python train.py --hidden_act="squared_relu" --norm_eps=1e-06 --tie_word_embeddings=false
Below are experts of layer 5 (counted from 0) of a mixture-of-experts language model. Rows are named router (the router's row for the expert), down (a neuron's output weights, with its number) and show model dimensions 0-223. Each number is 200 + 30 x the weight over its row's rms, rounded and kept within 0 to 999.
Before each expert's rows: a language model's description of what the expert responds to. This comes from a sample of Wikipedia text that the model never trained on.

# expert 28
Description: Word and name endings. Final pieces of words and names, such as -ana, -ara, -ley, -ić, -ars, -oon, often in film cast lists and Indian or Balkan names.
router,210,207,163,170,197,160,183,102,121,177,290,251,239,174,200,210,218,200,207,183,204,213,155,195,193,219,260,172,186,172,209,184,154,171,159,199,237,201,196,205,161,211,252,211,143,231,218,224,222,208,217,204,197,215,128,203,215,153,219,232,225,172,173,222,148,160,231,191,182,236,213,216,169,202,249,210,211,160,190,190,202,211,177,205,199,230,197,202,225,218,194,213,188,237,216,177,217,138,266,183,182,210,218,185,169,182,115,194,269,157,182,203,187,242,229,192,196,204,201,243,205,144,218,216,194,210,211,197,222,220,276,223,167,200,263,166,188,184,218,193,153,227,257,168,229,194,188,269,185,201,182,206,223,218,183,201,181,193,232,179,217,200,174,196,195,195,222,218,169,232,197,233,201,213,209,140,167,202,196,209,174,236,248,215,213,220,179,260,184,188,181,245,209,184,189,215,173,257,231,180,173,233,166,142,209,206,199,202,248,227,237,216,168,148,156,193,198,241,217,217,203,226,209,176
down0,188,239,205,260,196,215,182,194,165,164,177,202,235,214,207,166,177,175,249,221,167,163,223,176,219,157,195,244,200,192,215,205,209,210,192,174,149,236,214,203,189,195,182,220,188,196,201,166,177,176,193,279,166,176,164,220,218,233,170,191,153,185,184,192,198,167,169,197,184,219,223,210,206,190,212,252,226,222,201,236,189,180,185,212,166,226,247,223,166,171,169,190,161,208,180,178,191,171,195,193,182,171,216,194,162,208,205,192,162,172,230,159,178,204,213,167,159,214,205,87,222,236,204,234,208,191,252,192,195,168,213,211,181,196,221,222,234,204,204,203,232,141,208,210,230,223,204,180,201,233,224,188,229,239,171,144,151,197,228,220,211,232,170,153,160,309,250,205,222,220,225,263,195,257,144,163,204,173,202,239,252,170,223,117,184,153,229,135,172,222,181,191,235,153,168,221,198,183,187,200,206,242,188,200,187,218,235,183,131,182,260,177,242,198,208,194,245,224,229,183,217,188,195,234
down1,192,178,234,192,228,209,185,207,196,169,176,186,204,182,177,213,198,164,164,202,203,218,196,222,230,173,239,200,230,174,207,147,188,166,177,162,168,213,229,232,191,245,205,140,184,202,158,193,239,229,235,171,254,166,238,188,204,186,206,163,233,164,213,173,207,181,196,265,191,244,161,190,181,239,215,186,155,263,200,197,198,191,179,175,163,152,156,193,197,192,162,171,209,204,144,179,214,206,198,266,240,223,208,260,145,153,210,216,187,195,207,195,187,239,205,183,163,197,207,189,198,180,192,168,206,193,226,202,243,169,190,173,207,127,201,135,167,251,177,150,234,199,188,205,210,164,169,227,223,227,182,171,191,206,234,220,193,197,168,213,211,211,144,234,158,220,217,144,268,192,190,226,182,192,137,229,261,199,196,184,181,233,240,194,195,171,216,179,229,257,264,174,138,194,197,248,198,192,211,266,204,198,194,174,219,183,174,207,217,170,177,206,178,157,226,152,197,249,163,234,227,187,248,108
down2,173,234,208,188,160,221,236,156,203,215,278,199,197,193,149,188,256,213,234,203,180,233,238,169,223,164,192,204,200,162,208,193,241,194,222,181,194,180,163,224,211,217,190,279,206,258,248,159,207,225,206,226,217,195,215,206,202,192,169,163,222,144,156,204,148,204,209,223,182,156,224,153,228,237,195,222,151,235,245,222,164,219,179,238,215,199,181,194,207,188,201,150,255,204,245,204,180,135,199,257,245,196,238,214,195,206,178,259,183,196,225,233,202,142,177,254,196,146,232,225,209,231,175,224,207,218,191,207,218,175,193,192,208,182,174,225,229,161,175,215,159,163,223,238,207,214,160,235,203,193,269,157,213,165,196,198,227,187,207,227,214,153,161,220,250,222,217,204,198,233,167,244,180,174,198,218,200,208,218,200,226,137,220,213,186,238,159,207,183,165,185,199,159,191,156,203,192,189,196,277,194,217,174,145,195,179,228,155,267,140,212,214,224,193,184,205,223,186,263,211,159,208,246,177
down3,169,199,194,132,220,257,207,196,154,194,172,229,247,166,199,175,206,249,200,162,170,172,206,240,272,240,193,222,220,204,181,215,251,188,233,144,156,179,176,146,179,243,174,200,241,206,191,239,216,143,165,247,183,212,221,184,205,202,223,240,259,257,155,206,234,199,237,222,186,216,168,182,183,221,173,227,194,150,198,209,196,192,244,141,215,208,231,234,181,197,182,168,199,232,183,185,166,225,221,225,242,204,223,186,189,185,203,211,273,191,209,150,233,223,209,170,172,253,198,214,201,177,159,225,200,201,156,196,214,148,187,246,199,199,195,185,210,219,207,208,220,238,207,158,225,173,210,187,199,140,170,214,223,194,169,203,227,261,214,192,172,146,179,215,249,160,235,236,196,180,218,205,196,148,198,152,185,154,202,205,188,215,228,225,231,214,156,158,240,174,176,229,199,160,269,173,153,230,184,225,229,200,215,216,171,138,206,245,164,167,263,223,204,149,201,175,224,213,205,215,228,186,191,243
down4,230,234,247,209,163,210,149,160,149,208,262,206,183,185,204,213,203,165,161,231,218,208,222,255,194,232,181,219,234,188,194,239,187,230,179,171,196,231,148,195,168,214,251,280,143,240,214,161,161,250,223,167,226,200,222,183,198,156,210,168,243,207,203,124,168,201,236,204,188,224,242,276,182,221,173,233,198,237,145,184,215,252,184,233,203,188,201,163,213,182,208,243,171,171,185,223,249,214,161,182,247,236,187,242,203,230,207,226,190,207,172,192,175,230,207,235,189,185,222,150,243,172,196,167,181,177,170,238,159,204,216,158,240,158,163,180,210,184,174,212,169,204,250,193,192,178,179,250,132,187,195,159,201,226,231,234,220,227,184,132,170,224,219,163,228,184,217,202,231,196,237,185,177,206,206,199,198,190,200,212,208,209,178,228,190,203,186,215,123,231,225,209,246,217,181,170,217,167,154,223,206,199,186,155,176,192,156,149,155,186,231,150,215,171,215,227,207,218,161,176,202,149,201,210
down5,191,181,222,176,171,214,207,221,188,185,243,179,204,238,196,208,202,199,181,216,185,217,159,205,193,219,121,195,227,188,242,150,188,230,200,199,216,224,201,205,158,221,172,187,162,240,179,177,175,196,168,162,173,194,261,241,221,267,171,197,269,202,193,235,238,204,243,202,182,215,237,222,244,205,186,226,193,162,195,171,242,217,202,222,183,221,218,187,155,233,150,192,212,198,195,205,143,241,213,188,216,222,164,176,183,243,243,231,173,191,240,189,165,183,239,203,281,189,226,223,203,178,180,252,194,215,238,176,214,172,226,209,259,200,190,190,241,161,231,202,255,184,182,195,176,196,199,187,204,238,282,148,224,178,200,186,163,178,223,193,201,229,158,233,228,240,227,237,237,168,191,230,277,172,180,241,152,185,161,265,267,146,253,169,171,216,223,195,200,217,216,193,198,197,190,167,141,205,202,135,170,210,203,191,159,185,187,211,176,230,216,221,167,185,181,211,197,200,252,258,232,247,172,182
down6,177,123,152,271,176,197,277,195,207,184,201,158,214,250,242,211,170,226,194,195,228,213,226,236,161,207,253,182,188,186,155,234,204,173,201,194,205,166,194,239,173,180,169,182,236,230,206,196,212,180,204,189,186,262,144,247,212,236,179,181,224,228,221,201,183,214,175,204,208,221,256,206,213,170,172,210,181,146,206,149,247,199,162,214,234,191,241,178,139,199,153,203,144,198,216,145,211,208,165,215,183,167,194,153,170,213,169,239,160,218,155,164,231,202,184,217,223,178,224,178,177,187,151,152,209,197,212,160,159,228,183,219,177,175,227,221,219,226,222,164,226,215,173,176,128,227,290,182,125,201,216,164,149,208,192,194,171,163,184,184,196,232,207,186,168,190,214,179,197,222,202,213,214,212,230,232,221,214,225,272,202,192,189,182,173,221,176,198,240,204,145,206,188,140,142,191,193,212,194,246,242,234,185,206,180,219,183,193,199,200,162,218,168,177,196,176,160,254,163,216,176,217,227,214
down7,256,173,226,213,171,196,205,209,218,218,195,165,199,194,195,222,193,219,214,182,211,173,255,188,179,201,228,195,220,253,203,167,184,195,186,283,248,216,218,171,208,230,167,228,240,230,199,193,213,197,211,166,195,200,239,216,202,131,168,178,198,227,257,193,217,193,149,176,178,176,155,232,241,226,201,211,191,193,233,134,238,274,278,225,176,203,176,206,182,186,184,154,164,234,96,209,204,167,190,202,235,171,153,272,209,182,169,168,207,175,199,168,190,140,213,204,253,157,181,228,218,242,212,223,158,183,176,214,179,161,163,213,211,222,223,190,150,226,234,198,188,244,188,189,132,196,165,177,143,235,179,191,194,208,154,185,225,231,242,228,253,188,202,174,175,172,151,180,209,174,187,194,209,220,211,170,205,192,168,155,199,190,245,221,215,159,185,213,169,172,176,194,191,202,220,206,207,187,196,152,153,232,258,267,228,201,255,184,171,234,229,205,201,197,194,196,205,234,229,197,173,168,198,227
down8,209,210,197,240,224,204,204,191,142,156,180,233,170,217,263,148,231,187,185,164,161,191,212,216,179,197,198,182,215,205,180,163,176,180,156,198,159,202,200,221,191,241,175,154,225,162,215,162,203,241,166,245,213,202,174,199,237,159,212,220,172,176,182,170,215,201,189,149,227,215,201,196,271,205,162,151,170,193,214,229,232,176,209,165,287,180,180,174,153,222,169,176,228,198,220,135,188,187,191,177,159,225,153,212,227,194,215,190,210,168,204,199,186,195,232,205,216,185,249,260,210,194,209,226,223,188,230,208,230,199,235,161,223,153,200,188,203,163,234,245,188,250,147,211,258,184,163,165,234,211,146,209,190,275,241,254,151,230,158,201,219,246,180,174,191,186,206,164,200,250,152,209,229,170,183,239,260,147,224,217,216,236,186,211,181,190,166,223,233,230,180,232,223,254,156,225,260,212,199,212,228,249,213,198,185,183,144,200,162,236,220,207,226,196,245,207,226,196,224,207,225,216,163,189
down9,201,163,140,150,251,231,212,157,206,192,196,166,193,163,225,160,171,218,205,164,244,197,166,132,188,214,159,219,195,211,202,189,198,186,217,178,180,198,178,190,237,220,229,224,151,213,234,163,195,234,179,183,180,220,147,216,235,211,191,227,198,181,211,195,222,252,209,194,161,188,274,166,199,238,142,179,161,221,229,191,181,203,224,178,208,200,195,161,216,197,219,230,177,211,177,158,258,183,171,223,139,190,214,175,215,158,201,185,220,215,178,230,206,267,177,209,120,243,223,184,184,186,187,228,186,174,197,221,179,231,219,162,195,243,205,243,181,204,206,159,190,179,250,186,189,209,137,177,205,227,202,210,184,249,211,173,198,188,220,150,211,181,277,225,178,146,178,203,216,166,166,212,229,191,271,204,190,192,217,178,193,222,300,243,233,153,198,204,222,183,168,141,197,263,184,200,198,241,138,205,178,212,204,168,179,181,187,238,236,211,235,169,221,195,208,215,198,155,148,186,246,224,156,201
down10,220,190,201,203,148,183,177,242,158,186,214,182,217,176,245,140,200,212,209,188,210,252,161,151,191,211,197,192,208,200,199,162,199,234,216,209,238,245,220,194,226,168,215,138,222,169,194,202,157,238,173,164,245,176,175,195,248,177,199,183,146,198,145,180,214,228,233,194,242,168,225,213,251,217,198,190,254,227,218,167,239,184,195,176,190,164,210,200,163,154,218,221,265,240,240,251,218,180,204,232,193,199,195,228,191,216,158,205,179,184,169,191,140,182,154,182,203,169,164,209,198,203,159,190,241,203,236,250,223,173,230,197,221,138,205,226,241,207,156,187,206,136,191,201,153,257,216,217,237,262,224,208,152,231,188,214,187,228,201,195,200,165,208,149,231,223,149,210,165,235,193,198,253,186,249,167,148,196,246,144,146,211,191,213,207,159,189,169,224,249,222,197,198,269,209,192,188,155,186,194,246,233,234,153,168,172,193,186,203,169,162,220,216,159,194,232,221,195,158,179,200,207,168,163
down11,202,260,212,230,178,184,258,203,161,249,196,213,223,197,145,182,239,216,195,192,183,142,208,164,222,189,202,259,192,239,157,236,127,141,211,228,201,168,212,173,214,176,185,226,187,219,129,205,189,235,197,225,194,168,186,282,174,246,134,183,183,171,270,203,252,234,197,225,188,192,163,191,162,207,182,202,164,207,233,230,187,212,252,191,241,173,236,169,199,222,253,232,189,215,196,181,248,180,196,183,157,257,170,180,174,156,217,271,165,136,188,166,212,209,143,246,210,256,191,181,190,166,248,199,180,172,187,180,192,175,211,262,239,215,150,186,190,166,190,221,219,162,223,233,209,165,211,187,194,178,185,229,218,198,189,248,204,197,193,187,160,244,217,217,190,138,214,208,160,182,160,169,205,233,199,197,187,151,207,195,199,146,200,204,218,175,200,224,183,220,206,226,186,204,209,196,215,187,166,165,193,224,186,180,193,189,201,196,244,186,257,176,248,211,218,180,243,212,211,178,140,225,178,188
down12,271,158,242,188,197,249,215,215,184,227,248,169,194,205,261,256,171,159,205,201,155,199,209,208,245,176,207,205,206,199,192,179,170,132,209,205,186,182,236,258,179,234,215,255,208,162,203,262,174,167,176,204,215,188,271,204,166,185,216,203,229,189,175,204,193,180,182,168,212,221,198,228,169,202,232,212,209,228,184,241,152,177,159,136,189,212,206,193,180,179,186,169,201,209,240,205,127,235,172,206,246,214,222,238,194,162,194,249,205,228,168,233,213,139,164,210,188,214,255,214,154,200,199,222,195,240,182,170,225,164,171,168,228,140,248,224,192,218,215,247,232,200,205,212,206,155,230,181,191,224,223,194,220,205,211,212,169,200,225,233,188,179,166,260,175,299,158,198,208,210,144,184,224,185,185,238,180,148,208,211,253,162,208,195,165,214,200,181,172,153,219,166,222,198,208,188,157,188,181,135,204,232,166,227,190,175,231,210,216,202,217,146,250,214,169,194,248,203,172,173,170,171,192,182
down13,175,162,180,259,219,162,218,205,249,202,183,215,205,193,198,237,197,198,186,220,169,165,207,172,198,227,183,225,137,171,153,190,202,215,183,192,211,169,231,229,206,170,204,229,286,239,143,215,263,203,176,192,148,191,142,200,161,243,216,212,219,238,213,208,161,139,182,235,199,201,199,195,150,244,245,181,241,150,285,191,197,213,146,233,175,224,229,234,189,241,181,159,173,155,182,189,240,212,245,224,142,186,224,150,206,264,189,244,163,227,176,185,228,196,192,224,172,177,181,183,193,208,207,147,270,216,229,204,173,180,164,149,224,176,177,196,226,249,187,220,178,199,224,198,206,163,241,211,188,167,202,206,152,158,176,159,221,239,125,216,216,180,197,220,159,224,185,174,162,172,204,252,204,226,212,184,212,233,181,163,212,188,190,186,188,163,210,203,191,196,220,143,209,185,194,142,234,200,171,213,212,185,182,209,149,198,224,200,202,176,188,220,211,233,202,186,183,235,189,133,148,194,195,189
down14,209,191,185,161,168,157,194,197,235,172,230,210,228,228,147,176,253,167,252,239,175,195,266,210,221,136,188,194,177,222,232,153,222,234,201,191,181,128,232,243,173,198,160,156,233,211,155,173,118,223,222,180,224,206,144,209,201,239,192,191,221,222,174,221,185,182,142,217,220,248,240,200,235,254,207,215,234,201,219,180,236,213,202,198,216,250,214,169,173,228,210,177,190,187,211,179,205,186,246,209,234,164,145,213,186,172,190,223,170,219,232,134,211,186,204,159,222,183,198,236,206,162,168,195,216,215,252,195,202,172,163,179,193,177,175,254,178,190,164,197,223,175,222,180,188,214,165,182,172,161,206,178,230,186,227,223,168,219,201,184,188,212,163,222,195,157,180,224,219,200,202,196,211,236,234,210,213,194,237,195,231,113,201,172,164,173,197,256,191,187,235,220,184,214,292,173,229,183,212,249,182,156,205,201,216,164,172,181,132,173,182,219,173,246,189,195,163,157,222,225,162,175,222,145
down15,202,198,170,241,212,197,190,203,181,190,211,227,190,188,177,133,236,174,185,290,192,248,231,203,245,221,181,237,222,208,217,166,189,197,200,132,182,174,176,176,206,172,181,196,208,175,162,185,167,185,172,292,229,191,176,176,190,195,183,259,195,190,182,206,218,164,252,234,189,174,231,193,240,222,216,178,177,180,210,214,176,199,239,218,238,228,253,205,146,228,238,153,157,235,246,209,228,202,257,194,205,193,261,173,138,184,160,217,215,205,148,207,190,221,234,180,140,204,207,169,223,199,233,215,208,196,215,218,207,215,172,226,149,194,220,175,223,177,251,186,210,172,256,172,209,208,226,200,264,201,211,149,196,215,197,146,176,264,201,197,206,230,192,184,180,218,193,177,225,223,206,207,208,200,181,201,182,184,244,207,231,278,196,196,180,220,204,181,247,238,160,218,205,224,222,183,277,161,197,222,177,156,164,239,147,160,197,240,231,207,207,175,169,225,204,239,197,240,150,236,125,189,204,189
down16,199,134,293,216,190,197,203,233,200,175,195,199,203,180,266,200,176,159,150,260,129,207,175,143,199,205,240,200,159,225,187,207,190,166,207,177,145,178,192,207,144,234,168,184,211,253,192,176,173,178,204,246,214,197,204,201,224,203,211,158,143,154,198,137,216,210,240,193,229,192,243,214,215,198,159,201,172,151,224,215,225,203,180,204,250,176,202,173,186,219,173,227,189,185,272,206,233,209,192,231,196,249,167,156,182,168,163,153,196,203,160,219,218,222,186,205,198,185,219,209,195,241,201,182,210,212,216,239,198,175,196,153,215,148,133,204,202,120,165,175,202,221,188,251,205,205,255,202,219,158,192,208,115,204,209,165,208,214,259,151,159,188,229,199,210,215,222,231,195,159,207,228,214,168,185,194,168,196,205,167,221,204,196,252,198,150,237,150,194,239,254,174,187,207,208,200,178,145,239,163,194,175,206,228,200,197,179,185,201,196,200,228,235,229,189,215,222,191,155,210,200,200,152,252
down17,189,182,152,226,191,168,172,176,191,187,190,216,173,185,237,146,227,228,161,234,209,217,198,221,166,212,153,200,196,149,230,117,157,187,183,169,215,186,150,244,210,189,195,193,176,200,128,213,170,196,209,194,170,187,183,182,190,255,205,190,256,239,218,201,213,232,226,189,203,137,228,241,196,199,207,167,161,185,204,238,151,213,208,234,182,216,225,257,206,190,187,184,200,201,142,218,190,238,247,193,229,195,185,212,208,213,176,187,226,211,178,227,243,175,148,181,210,219,238,244,158,203,228,234,184,220,255,187,198,200,221,212,174,256,246,182,226,230,201,209,203,228,177,210,200,256,193,194,169,188,216,161,130,133,188,172,202,270,261,193,220,240,219,181,178,170,188,200,185,196,191,248,298,181,152,213,199,197,176,200,273,186,170,236,179,230,232,190,239,187,155,234,223,213,219,184,215,238,162,217,201,178,255,211,151,151,146,248,193,218,211,189,164,201,223,204,184,246,223,209,177,211,181,227
down18,146,213,165,205,205,212,222,167,230,218,261,227,183,193,229,143,206,225,202,186,200,184,234,193,152,191,208,210,241,200,220,218,175,160,207,266,164,190,175,166,180,216,202,254,175,153,221,234,215,199,209,167,172,189,165,168,254,152,176,180,202,192,229,190,206,229,209,241,161,217,179,177,172,222,220,249,227,190,238,187,143,140,207,167,201,229,204,148,220,255,188,188,162,224,230,170,202,212,237,285,176,187,220,210,182,220,190,214,163,150,124,249,201,199,225,272,155,191,208,219,187,169,182,228,223,236,186,202,202,179,222,212,231,236,208,225,165,219,199,190,201,233,184,181,263,200,244,183,208,166,202,187,220,233,186,196,220,224,217,240,251,203,205,209,181,234,221,188,140,191,247,147,188,132,208,280,214,220,221,221,152,216,253,167,190,177,213,211,201,188,153,250,228,210,201,223,248,202,202,160,223,173,192,210,234,217,153,255,179,152,205,203,210,208,178,187,214,188,192,134,188,229,235,186
down19,180,160,147,201,175,228,231,231,214,169,210,206,227,242,205,143,208,228,246,205,197,167,121,195,206,232,134,207,189,209,165,210,174,220,170,226,202,192,216,204,203,165,266,198,207,191,204,170,223,250,204,213,249,236,231,127,186,193,196,224,245,196,147,240,177,172,212,262,231,211,168,172,167,189,183,189,153,171,177,197,219,181,153,264,214,193,208,157,195,224,174,168,176,180,190,165,231,147,175,208,265,232,196,181,179,161,135,252,177,229,247,163,171,191,199,208,155,166,204,220,234,242,170,173,142,199,189,195,211,181,208,206,147,151,204,169,245,232,217,199,218,216,157,222,191,199,214,210,207,188,195,168,217,208,224,200,197,167,221,216,181,206,112,204,182,169,165,211,216,169,144,157,152,205,202,224,180,150,231,185,182,196,220,160,167,203,204,245,168,255,174,215,203,191,199,176,213,202,226,248,221,229,186,246,234,138,233,240,227,222,199,242,200,209,245,198,204,200,192,178,208,154,213,189
down20,181,208,225,173,172,176,272,177,198,144,265,215,199,183,201,138,143,195,215,205,205,182,207,236,223,254,177,216,172,237,246,206,186,196,163,185,166,199,199,152,198,205,206,222,193,188,202,160,224,229,225,215,247,216,174,139,227,215,242,212,217,160,200,165,224,178,194,201,163,194,204,212,178,167,225,196,201,270,209,217,168,157,224,218,189,207,226,207,192,196,149,244,232,186,157,210,162,210,116,226,230,221,198,216,173,227,192,203,193,158,225,207,183,215,192,220,296,188,185,224,192,253,173,223,261,187,230,216,160,247,208,200,207,212,179,191,310,206,221,206,191,259,208,230,192,232,180,181,165,205,181,177,243,189,201,185,202,276,202,196,225,208,207,192,148,220,210,139,159,157,189,166,208,201,194,178,246,225,181,206,219,144,237,199,248,248,182,238,160,224,161,179,201,177,177,206,198,194,218,177,173,188,247,187,275,207,165,189,238,196,215,169,209,189,224,222,211,152,179,207,217,211,223,238
down21,212,224,156,225,178,181,136,190,232,189,194,240,193,237,217,205,186,221,167,281,204,207,225,203,205,177,213,213,178,232,234,151,203,191,185,184,142,184,190,171,198,207,230,222,222,164,200,198,179,203,221,185,141,177,248,195,170,216,171,225,184,148,209,210,174,211,202,225,187,193,210,202,216,205,189,194,292,160,220,200,204,166,158,168,245,189,239,202,204,183,179,177,205,152,205,158,187,195,220,194,223,202,145,193,179,211,180,215,212,207,188,194,173,233,215,208,165,169,192,185,224,200,219,150,144,204,170,196,126,190,220,242,165,218,157,212,248,208,189,226,238,159,203,232,168,211,207,209,207,167,230,209,243,245,169,184,212,174,228,193,158,250,161,156,183,247,173,270,250,211,164,183,177,211,142,263,249,157,217,277,251,178,175,185,163,148,287,192,223,226,197,216,206,165,216,203,195,212,214,214,222,230,193,247,184,150,219,190,168,239,169,210,212,190,187,167,225,214,162,217,174,144,234,149
down22,219,228,169,166,163,149,142,179,207,188,139,201,213,210,224,180,197,212,190,211,181,239,169,201,184,215,188,197,202,218,201,180,194,161,186,170,175,241,207,217,200,221,211,188,236,235,211,163,193,227,218,151,260,178,242,227,187,184,161,177,213,179,194,270,203,200,140,126,195,136,220,157,194,213,154,199,134,178,197,250,208,162,224,200,229,249,173,192,142,189,170,238,173,156,155,196,247,168,186,214,196,194,193,200,228,165,214,177,266,225,149,224,251,248,182,214,248,215,194,232,188,233,185,193,239,215,212,221,204,244,227,193,170,215,205,185,197,166,121,212,156,175,200,183,226,232,204,219,239,153,169,276,162,185,222,174,229,187,159,247,174,235,225,239,230,195,228,188,190,194,139,161,144,167,195,189,199,205,195,178,183,204,248,242,212,206,262,223,193,184,178,220,218,154,211,222,184,217,164,209,183,191,205,217,175,178,199,180,207,258,233,205,233,206,267,216,194,226,233,179,209,224,212,157
down23,194,213,159,152,255,159,220,231,185,179,189,196,239,193,170,182,156,225,145,232,206,215,239,230,162,232,223,211,161,174,190,220,245,205,202,151,176,229,213,231,220,258,267,184,155,223,208,136,230,184,136,225,185,201,192,133,152,214,232,198,217,189,161,232,187,147,184,176,181,173,204,228,195,217,185,182,196,205,185,239,233,195,222,169,241,261,243,178,208,218,185,175,231,161,214,244,205,200,176,202,254,216,201,177,203,218,245,217,280,161,214,231,147,188,218,247,250,173,225,193,189,224,203,186,182,213,171,213,209,200,156,162,198,230,215,194,257,204,263,188,165,225,255,254,233,197,200,184,203,188,200,214,201,221,170,188,173,224,171,201,204,191,157,185,237,253,211,184,211,175,178,218,248,216,165,185,215,187,226,154,169,199,227,205,207,228,227,205,159,167,191,160,169,220,189,211,201,155,265,212,289,254,162,174,152,214,200,180,190,208,212,189,233,157,201,237,211,162,227,202,213,203,168,216
down24,201,221,260,201,223,177,225,194,241,186,218,225,168,225,190,203,203,218,164,229,180,224,166,191,180,217,148,238,200,165,216,232,240,158,161,215,222,199,184,155,200,185,198,228,151,201,171,190,193,164,177,193,197,210,224,175,230,228,191,167,207,225,145,145,203,170,200,262,199,204,185,209,228,224,256,230,218,197,219,195,231,198,280,209,136,168,159,146,191,223,222,267,232,203,149,224,141,230,220,218,161,190,149,210,183,185,225,202,211,216,190,230,209,161,197,180,170,232,227,221,222,200,179,225,168,248,219,214,202,204,181,159,179,232,165,181,218,256,154,184,244,207,265,206,237,209,214,248,192,174,182,185,212,201,200,227,149,183,184,205,224,173,181,213,147,222,203,247,140,291,221,161,169,211,230,158,190,180,216,242,215,220,181,202,221,219,174,131,194,236,231,188,208,185,189,154,179,196,175,204,253,154,222,194,250,174,211,207,190,211,207,154,266,155,176,227,201,134,225,189,193,244,197,177
down25,167,196,188,203,194,191,217,189,173,131,136,139,242,212,204,164,219,178,206,266,225,187,208,185,249,202,164,221,214,224,220,210,134,186,233,199,241,188,225,200,155,176,143,191,180,216,202,179,182,192,231,230,263,151,208,183,246,176,188,225,143,188,172,218,223,193,239,224,216,214,237,176,172,127,195,213,200,217,229,179,234,222,226,210,183,171,172,155,215,183,158,215,219,241,173,245,201,181,209,186,199,190,172,209,179,171,227,180,167,207,181,269,240,176,180,192,201,215,232,170,237,219,232,223,197,192,203,179,249,253,188,226,121,180,157,200,258,213,239,212,258,184,195,184,173,169,162,198,178,165,218,181,145,223,184,235,204,196,214,213,257,167,193,161,195,204,219,189,252,211,198,190,201,222,208,178,181,230,209,221,225,224,220,184,164,204,204,205,233,231,193,210,225,197,240,203,185,158,219,269,225,174,71,177,175,199,164,212,199,196,223,174,221,161,242,252,242,201,200,205,177,166,212,176
down26,174,252,202,153,205,180,206,285,149,180,220,216,272,197,218,154,214,190,247,158,178,182,207,225,185,232,206,218,241,178,185,199,197,230,216,136,179,234,240,190,233,240,217,183,229,155,268,200,245,144,197,191,188,217,204,190,159,159,193,205,164,214,214,134,189,215,247,255,230,220,171,186,201,277,204,167,202,175,185,193,240,177,220,224,231,127,209,209,210,222,209,203,198,181,190,184,188,180,164,191,149,205,202,232,225,233,186,232,185,203,193,161,238,174,204,204,225,246,192,285,210,161,182,234,169,217,195,179,160,192,203,223,169,188,222,186,186,213,186,184,161,185,229,202,171,162,211,212,172,178,210,214,223,226,211,148,158,234,209,151,236,187,205,231,203,241,212,182,162,220,204,212,187,249,219,230,242,152,153,189,196,214,215,174,243,206,237,142,262,147,159,215,178,201,164,205,200,217,183,177,212,196,191,220,239,184,218,214,230,167,193,223,229,220,194,218,140,178,195,235,198,127,237,248
down27,186,176,235,243,174,253,190,237,214,213,228,203,230,185,221,246,206,226,174,218,272,197,207,179,198,186,216,173,135,184,187,242,193,228,165,212,236,161,243,178,203,189,173,165,234,218,207,206,155,208,207,182,192,220,198,168,236,177,130,161,177,244,234,191,172,217,160,180,210,257,167,180,171,184,187,179,212,171,263,212,203,205,234,167,196,217,163,199,210,176,212,203,159,207,200,264,219,240,182,175,207,185,198,213,158,192,211,249,199,205,211,185,186,211,196,157,149,178,204,184,184,178,201,249,169,188,203,202,228,170,231,204,163,234,220,228,201,171,198,215,199,187,169,179,210,247,187,194,194,237,186,170,190,209,293,196,175,218,201,140,196,214,160,261,277,219,183,163,160,239,208,196,222,213,205,238,252,203,218,232,208,138,229,179,221,156,218,208,172,259,241,231,193,180,202,192,224,180,203,201,191,222,110,249,153,202,189,227,214,215,212,244,213,160,249,243,170,210,213,265,175,146,134,191
down28,202,173,198,210,223,182,209,180,240,207,192,171,200,206,228,158,181,202,153,218,235,221,234,230,173,210,214,246,193,222,180,272,192,221,165,209,140,142,235,167,211,179,188,190,142,216,139,90,265,191,208,236,155,201,199,228,186,171,174,190,174,200,186,186,207,214,171,207,234,213,214,204,264,189,216,198,207,169,184,226,192,197,207,196,180,195,233,212,210,194,165,191,225,250,216,160,189,207,172,202,222,184,192,212,211,194,210,234,202,164,185,181,195,185,198,156,130,179,274,172,177,150,163,232,225,206,200,216,257,167,183,191,206,143,196,184,217,223,191,199,192,191,167,209,195,210,249,183,230,264,237,182,213,201,193,202,184,187,174,216,287,211,251,232,222,203,221,172,226,169,230,266,166,204,219,209,272,226,209,185,173,223,241,204,194,185,299,227,195,154,181,217,166,230,241,178,239,197,199,129,249,184,187,206,152,182,177,205,204,167,185,222,206,239,251,192,189,203,190,149,203,238,194,189
down29,223,179,168,173,148,216,187,136,234,197,225,232,231,230,186,192,223,164,175,184,195,190,224,212,159,178,235,208,162,199,193,216,174,215,215,280,205,228,208,249,258,248,181,203,148,200,177,237,173,207,141,189,208,199,192,217,166,243,179,193,184,182,194,206,135,180,186,221,208,248,182,223,201,228,217,196,206,163,175,179,218,256,186,168,232,183,223,241,153,220,181,234,224,210,172,224,180,191,190,259,247,183,207,200,171,169,214,234,197,254,161,181,167,171,198,206,225,235,193,186,199,263,183,192,173,156,161,256,208,221,225,162,204,218,189,178,148,183,211,224,248,195,207,176,119,191,192,151,164,126,187,241,140,214,251,264,189,200,194,214,208,196,162,191,207,172,196,218,187,213,190,192,266,205,128,231,196,208,168,246,168,185,219,192,197,218,165,214,221,149,153,261,229,172,214,214,158,195,183,164,215,223,194,179,184,245,217,239,211,208,185,167,182,180,174,184,222,191,206,259,197,163,188,144
down30,184,150,156,228,166,227,203,182,207,203,211,203,221,227,151,208,210,162,237,192,231,139,191,225,231,199,238,178,239,157,177,200,193,203,237,220,220,185,205,261,174,225,185,209,132,192,174,201,212,189,283,201,226,205,188,139,217,247,195,196,202,219,210,161,174,193,154,195,206,193,197,160,162,204,236,176,239,202,231,182,200,193,102,225,175,181,167,160,181,182,209,168,163,259,200,205,219,221,225,201,191,192,181,185,190,268,161,224,159,242,221,224,153,174,149,257,162,199,192,197,228,192,176,208,182,189,160,203,191,161,201,171,219,170,206,181,197,181,214,226,248,185,177,175,209,265,186,186,187,209,213,229,243,241,176,224,197,187,222,179,145,230,157,200,191,225,251,226,221,235,245,198,170,165,244,250,149,218,186,245,239,176,162,192,253,223,196,219,214,260,177,150,206,202,155,195,171,252,195,216,156,230,178,224,195,230,183,208,181,196,214,189,238,153,158,171,172,194,160,180,240,186,261,182